Below are experts of layer 9 (counted from 0) of a mixture-of-experts language model. Rows are named router (the router's row for the expert), gate (a neuron's input weights, with its number), up (a neuron's input weights, with its number), down (a neuron's output weights, with its number) and show model dimensions 0-191. Each number is 128 + 32 x the weight over its row's rms, rounded and kept within 0 to 255. Numbers have three digits each.
Before each expert's rows: a language model's description of what the expert responds to. This comes from a sample of Wikipedia text that the model never trained on.

# expert 62
Commas, periods and "and"/"but" ending a clause or phrase in narrative sentences, including punctuation combined with quotes or parentheses.
router:086075186122143153157135152166062060133126143098119171142141142053144136129159129073101138148089083110126085124090102223106092181101139145145119111170100144092163102099103157125157139054128114127105151147122145128182136157112105124076117126153156105140109156134160068147088141137177145136143183098106159074148115089132135114148107183150146147154101120136145186164084159100088070182136103153130092125126129140149120126127147060157096196143084173093113166121113087148180080064120173131176128106136148160117099180134119180080149099173132110084135114185137109086102096120100085178
gate0:117100130103111163143108136176149078155165113106181140126107117168153122143134131115096174126120085086165095087111151105096140143144104086157170167145190149093101104158172121051182172111123106139093147173101157124166121169121130052079124098128089124146097081104142140153152060130216177131139143125052097118092140120147100135152120127132083075202115146191113146104156147136140091117116100112113154100141097183141133079139118102125164168091068094096111139138053107111094173093104141175125080117120151109163165135154142160111054117141152136154160107152164105075124123103084047083
up0:188141096163137122135077111113098127129145077120100117130058070139151127118139189144107128096118181140134176136102146152059080136136092077136164142159156131173160122140156134076112089031127118086203093141164189113121104113153069151127112113100083131136140117174147130174115088129136145171167145113082109160133185148131107135140156152146138107171144151144083148111000176128073096079109055121099101132116146109096178092184158165140202128103157106145169110093149130152102141101146127131121109100117102141127118131093177148132096141203129148145142103112125116120181109138141161169
down0:149160083093052123139168135137167091175089121112149080128107112130049115146101154139120148133112132123210100165141065197079086153125157114148141195153113173051180082181144113122154154112144141086088101140137127112119128178130112088102093163096143137111095092133153084145169154103148125097110190183175167125091109144138138103150179132102093173114100137098150156171153204080077167110119188143105116162091167084139068087129138114085113109155106116113092160141069098182128131116117151092123174131129151090096109144080140146167116102117130168173097120110132120112123087170130179116

# expert 30
Single capitals, short uppercase codes and numbers opening table cells, such as DF, MF, FW, U, X.
router:150126152121138090117148102116118137066118119139106067104181177136139106137069141164106150106152092133117083186101137068148142123178115207118091080080132081147093166077111098104128169143131087108179120103114146125125127146113100142146168153157143112121152144161111098123144139156151147080156145171089127149089104118084133145141144135118181158166137130185169112126115185105121195173113135077103122112095158103081094122188157166134177145101092178152118137130182178205108107158125184122094040151127069063112156069120147169120110142162062140145134159139096127148127202182116123160
gate0:082123087097100163093082121167123115128109103121150125119138146099190128171108108123117123124126164152127140106064177139135116146150126130144209143096163099106120138093138068124150126119095132131151140055129110139088143169119152164102148122131143078155149189098113143131054112144128126043097131183042125166113154107107124143157177106105153063117143059107133093165076128116120118168097164153069115149151199148128133143154060136135153111129087135114161093045214173151153132120183077184174078120155124142186086118087140172176172125118155123093139135156125150167127146093116113118
up0:106157125112055151132113142087098083155161164074110133118129106105114140093121094169177121125103130120155078123142128088104138171096114123107149102166109148045110125146183123112139092119122157178123168105155142061168109129162123141101074129162131125183134255099127098166099064124127084155087142208081114137159114113141102101118115141149155129156194136104182138141120134141054078080072142124114143139122120112106086125127072153095194169094113151126143054150137122087132128158133079134107201128174133123126081119125092091175121126125129120088133090139190107162123123137067102140
down0:114179140130146096207098139116138146097103126163113161104090114081127098102142104126126072172119096150089090204172182127136104130159067152091118117170110055161087167130146086132103143173080134176059140113150129119157144159154152114100125076076117141115122213125151149121131095069158234089134132136109150143105180109112167067147096130076155152080150133117152128167158111130098148163146156148097105113117134139079111111160114162059129063194106137100191115123126153115141107123136139122139141165140165108135153112043121141124139086117106117143146067179121189151138138113127099164

# expert 14
Word pieces inside transliterated South Asian, Arabic, Turkic and Japanese names, e.g. Ab, am, ar in Abdullah, Logar, Kokone.
router:109126142164078107118064137160136118147195120117116141122093187147093148125154150126129144145142130161104058133126152101122144137157136143114179145119124137199240151143131096120158120160132158128183139169100120105132114114105179157161099099093071124130114089112090122113148153159120114149136041152163065128066142186112065091095119147116133089114096109105111154149083162155082169128105103134183154126122099116179147151146188156117100187112143168108142156111163193164084121095144155126134159077105188196126188081074108120175103136155180117123113110151133088094087068118082129114
gate5:122097122198087130124100159151086198139133146129099139136156152090070110095142101139161128117136151151145132124194124115198177148191161149221123190149132144134145134146114084073151149136107111054169090143132169098086162112162182115141158151140127104161134110106113133147171132145081124120149082140163127131105132118077130163116151156061108159148102100122091152174108134176155150154168080094160120131149124109123156093122168110112138205135116140141092217092087110177086127079121100162065103127116078183100174127121096106119164166081188164119134112131105131097134142122091206165
up5:087081118133095107165055162144133110152106089167136098167185124179073144118146083094075131134108124114088180106127151095117107185077161150177106167101166177147116089134152160074082148177122151180148125100105114128167096130095157142095124133125142062113102165069118191198159170136141151132125115071139105140148164145110104105158151158097096159115154086152077093135137084157169110126101091142129159118117160108104135114137142111103114100139107066152112152119121109142134119143149168124117091182088183124069192134164189163119123092133153174132125161084156175101070098161200197120
down5:141144153142141133195113128139109190171151120132099161098143128083116114102110143149140142146107185121124174077181123138117118091110124191134091103161115111105073154137127108145048127149023119163137091159104122085121120181155128180120188167182121088169101158061147153083181097132138121141125168119079128131073102139113155111104153150179109178109126108142168171114083135170158173174157168105116113125146157153103144136118209161142091122082082228155060154127167174131138067101157121163154104092122107163134116135119063097157147079149150118109150136114130155154144110155103107118

# expert 15
Open parentheses and pipes in numeric tables, unit conversions and climate data, plus prepositions after numbers such as at, under, approximately.
router:125101117116114139133141142135103150102095126079118102175134157162128150124115136130128113123152136084096148190105108140135101236099170135147172144084113105116059046138067084091111127132181147176092082076116096131143171117111121094181147118115121162155133123133100092112142138098091130083122147111097106155173171084107075114124128124156188142126110105128128095152078192102100152078133107138156078186120099118129093107130171144111128114110093151110118180115086070191186133111124091161110092067073080130134136144147128151207106106086186166096158138205138165106109192129157128082
gate0:125109156210105154116109083151123182075133092141179146171096134145169095143116065152059151108136124115117163121133092068114227158144099109137158134151147096112122155139133079095127074101161125144137140084146076149117189120133202116149170115174145137182102120131160163162140121152077138115102141134069104098146053114163152116095111115115172109100196130129117100114110115095140122137131097078113112126149143161082118084172160093156122084119163089143145106136155137154120077185062091203140135142134145115143090131167194125166120090074076156121119143157143057091139148096179119139
up0:120161165120115138116102152111155147077089123110108146153138185098172097151113095152210141121123097137133143147139126143134109184109130073141131230134154097116061144080092083092193151073121149111162128087075151087128101122145082111143136145134087186151114143135117120124147138152086146126115115169121120157159149164118130052135135169186202064135097093082103135120116126094145121113143081100105117156119146178152118094151079118121157053147094172150098107102108123147169124155225106110120083148108162114182136087091197129091079143172118110136200143165113112143152142189129139157
down0:088111162128190078061075195150163120120078112161109129071103078178140113140084119137117131071166062091110137078121146131094132088145097153158151122110130130153115152103142172118119145127126162163093135132101123146098191122204217120092076105144027152072116112131060150152104130126136128143125099115121146121141058121146107130095115153138088130135128152179147108129087048165107152132099159157100131115161149103117126091116088095162038104104173170117122200146157126118103103130095108097166170150140137164134115124157132110142158138157104050106156139110135147105156112123162073096

# expert 2
Joining words inside proper names and titles: "of" and "and" in institution names, also foreign particles like de, von, et, &.
router:152143122153125088126096142123084112152178079184127128057120069102086112158130136107128097104164143131113146118125098192114100178059204111131131113138156166131113079071171145083104164164140146127062149120128113111152128177128166148103138132141128125135168118135121136102166130128147138149102123186121138227176116118083104142131137121123127159154112085093103135126021146090099142119140202171150096190141146101118117123100117071147097122139089092146116064075107099164103122071179153155124164188153109074129086147113117193161140082157164167156132097173137133123124069085133124168
gate0:145143176130090105079100097131120087188130164167194134121149099152159034135094134133114067120130089148089078132146127148117127197120131116136132126100155155148141167140180113148095132113142175124170107069066090133163133130070123114159084112151124098166146152064112146105141089105194208155121135073133125150166114111098149075127148121090134136139143074136153104109109175125197137178061131153076156140140103134136076206107067124152104127132157150131135068150147096134130114047156143068136109130128156126129171078081137135132109175112116189083126107158152121151110110126127114195
up0:086106112138199164144142084085141142105136141128130146156149127063139095104149156127229230155169133125092181112092128188135160108125147164173124187126143116120096147124162147157120111125107165164107151115198128116145156097152139124135112148145140135141135145141073155132125094091074111114137082180087113059187119132104161134166103049165184164082104177110154079169136110153130184138173131155157144141101122114076150133137140109155172087083164177152080101143139102102116151164077123133136121107129097126073110140147143134076147171120153079059134130117068156072128138123104187116
down0:087074119117176142146131128124153085165114115134192220106091077213089104076123147163083171172131135152076136149130115197120094126123087193132145097075141125122135105108164073161099157167145153123157145125171145141142163123101128195118085129143129089098157151161049183132130106123154155147111113123103204129091112178173139101141134059154149131151165113132144143127118126096185115159146108113101122089109173157132057092138146122089133140132153156063076194152080148124128119127084159095134147152136175122129120123147140130105089137156196107119164135096194081116106152092117137168

# expert 33
Linking words and separators in cast, crew and credit lists, such as with, by, featuring, starring, commas, dashes and pipes.
router:119111103130107157126152158153154120139153117106115113092084113126135134140119146087120125146171210126154129111131110140119121150112177132144087113162162088096179176172103148114165118167150121117085100109124124101148110163165158179068166116110112108108100141138150146137139145120087144188069179094121094147198112156092129150141129127141095164178095101159092108108085175064146137189164162074141143170160133141129113099098144114103113161110015099105125152150163168182134170152130110132177091102068064127085104093128078145071103114079132096201152122182041119128114058130136094094
gate1:107102152097147093103178108137173106074138098094156133053143146171124172100189181116122138140113134158099111147124134126162162194100123084093123092116139094109197182157119131098175096095144062106152123117080163097061068194148102151098141136115120132094149086122102149159123096105139167119116167145128050119099156112107150119123149165125107171144118095128134134067092120180163150118094105112118137093100135137151073125120113137107128152098119113119173147164167110202092102082126118086190079132140130171130136134127150103090062130110165082160139174126023108075111109154153159197
up1:164086096142142065127087137100105100138142144142117114121121128079101137151120175109108111118122142144154183124124141123135134098140149151113121121130123172170180160182140151099162122189081166134104146123140112105193116137079091136175179145126151124120132109160141154126160138197091103139163151116090142134145199150137142146144164123115066150145106102180152122190082190088151114169124152033196108150139140089142142200110185168106093109127134057095051094114134100128167178113123117130161137136169196099065078146140086106166153158140166105094144114096127089069051089121118095154
down1:084160109146129122184096133144097158199157148121129149152128144052154107133123105133108091089124085102119134096102108088094118137143140118169183127165130154129075112111140163178088178141194142158141122137176104104128195075107132085184100145164149130134121168185166112088087194132178121096140067127115136093193103189144076089144184094140139074135118164121152145170129133123113161141088168152135089158146156094143144134134116129122123143177137129169091099117093123155163123150150118170116183110116136096126108145151122127183172158135084154060146084085239194168128086145097100113

# expert 44
Hyphens in compound modifiers (low-income, season-ending), commas and "and/or/of" linking items in expository prose, plus adjectives like modern, traditional.
router:129128110119108188151127124062136111146166125119128145123171097128103141112130123182135108137152091108104181101189168210112142123126124109114178115184163156128124139162067131164097103061200175114111109121103159207158178117136091145096129154113085132136122117124114133154150102090192175090095106132082104158143080107213105129114166169133088142112112140086180176125127134091129097180162155154113153145138165122141075082092102111157114062163087052150131151133063096124128110088124154109127149134077111080140103137170161188072137097110109092133073083155159128086096096136144091152
gate0:090099113097117092136132191147103144089118109173104126101131087133177149123117184152089137159137116090046125148155140129109107212119187150151157075090177103112112119164085127161128174073211114058133159163121199174117140122160118142147129160102110115151119132155077125132119082053114136117124117118116138169082091093151067071103134143088108128117104151139132089076135148100139114110139140102128156158156153086119085072089119102097086112154152124115138178118163099091088188100125169114185152106126181143140205137134191137157115075108068155162143155152122108114080102107129117076
up0:112091082098111131171101125178185147115137123163121094097182155113112142097175175151131161109080092118120123180127129124162111045188158144157163092175179101121152136078151154176154240183161140116088149094151077122130092154164154129106076110091136125147148112076147109117102156127160181163147156178097159145139118104144210066143118177140163097108108125146134121152204106154139124131121132125114168087160156095119117190180094088079149163128136106101143091085062123144132154165125129143124140100138154147073104101114128106065126085117157122121117131173081187125133072132111136110
down0:157130129099161139187156109101175154164129150172091051155166103162089167093143143172150087152101144154020059126145130127110183142190125099151126128168137137155179104129122100155140118150081141097104154113129134177172109103139143102176116077139161153123113154186122119124121111146154223178152111107129105128191166138140160134158118157155090111145126156070140170065144115179139172118100131129158182145122196172165131189149129102127115161147156081121118114134093107127126071145163140116129100180126160121088095149095201139091132130099084096063114083109090138088085140112103118147

# expert 7
Separators between list items and table cells, such as |, and, or, commas, semicolons, and colons after taxonomy fields like Phylum: Arthropoda.
router:100145129124130148135112110137088128137117128064107084136171103089165152132180124133121126110163153104110099076126088130111127146094193104115121094124158105088103087118142155148143104146139101139122155154110106170133143164111107128119119126171116184128140132096181152112134173124142108141117146102110091137101156159126082130131112165101152166164153103062120188177111184067125073183122159122091093134117166064137079107148094158139066147182078116092170147145108070054037182073127171215087096104129087125151084127132108169060073097092077170154081114139105107129107116172083133168
gate0:131085160136111139084038129132076111092117125091070084137162101101144124145190220112172154135164121118079145086159101117079120092074129135080196144080081164128108121108057123126129093130127128088129114108069109103107085101085090108191085165122154148163135083102113056178175157166147145079109124154116127177128141112118079173176170137132172122121104155076126152170127149116159098115093087133107090158142102112128125171172100129180097116142126171075147152105128105115116108110136139142171142104131143124205114130126153122133123119057060185144169129155170130127106150111094159135
up0:122134130162168098106119124117154148126108118127153110159176101149180152084125112128119110127082092070064077166142133135180137163097167075129170110118116131102106142132169205033102146065140157055116134113138112120123129083083159124196108089126127127189151107136129130140139174102116081124131094124125176170108159213135188121146152111076100115190106135120124176174128083086078119143081088162095142127087107107097158130084126153117123091087139116090102113129179089166134141098118094137149130101101191181162168145099127146128097128114129146109110111177057056166106179102086134106
down0:129142075126165120145200119161144089188092156085115154110146173081108127166187138104160144121250142108103099144122110126161127126106135068077147149132136136142056147126126212043094110138085089088104206165177090127094135134141107101128175128171139097185150115123135110146119138150179093135120148118108037193165093110187152130112163095114141179061124149096166142150129113136096113125131138114117122162168090129132132069181073132147131091124111183133158131139097166100121153123141151110141131162083135152125079122104133141079127118169082123145115143109141077124111112115153111083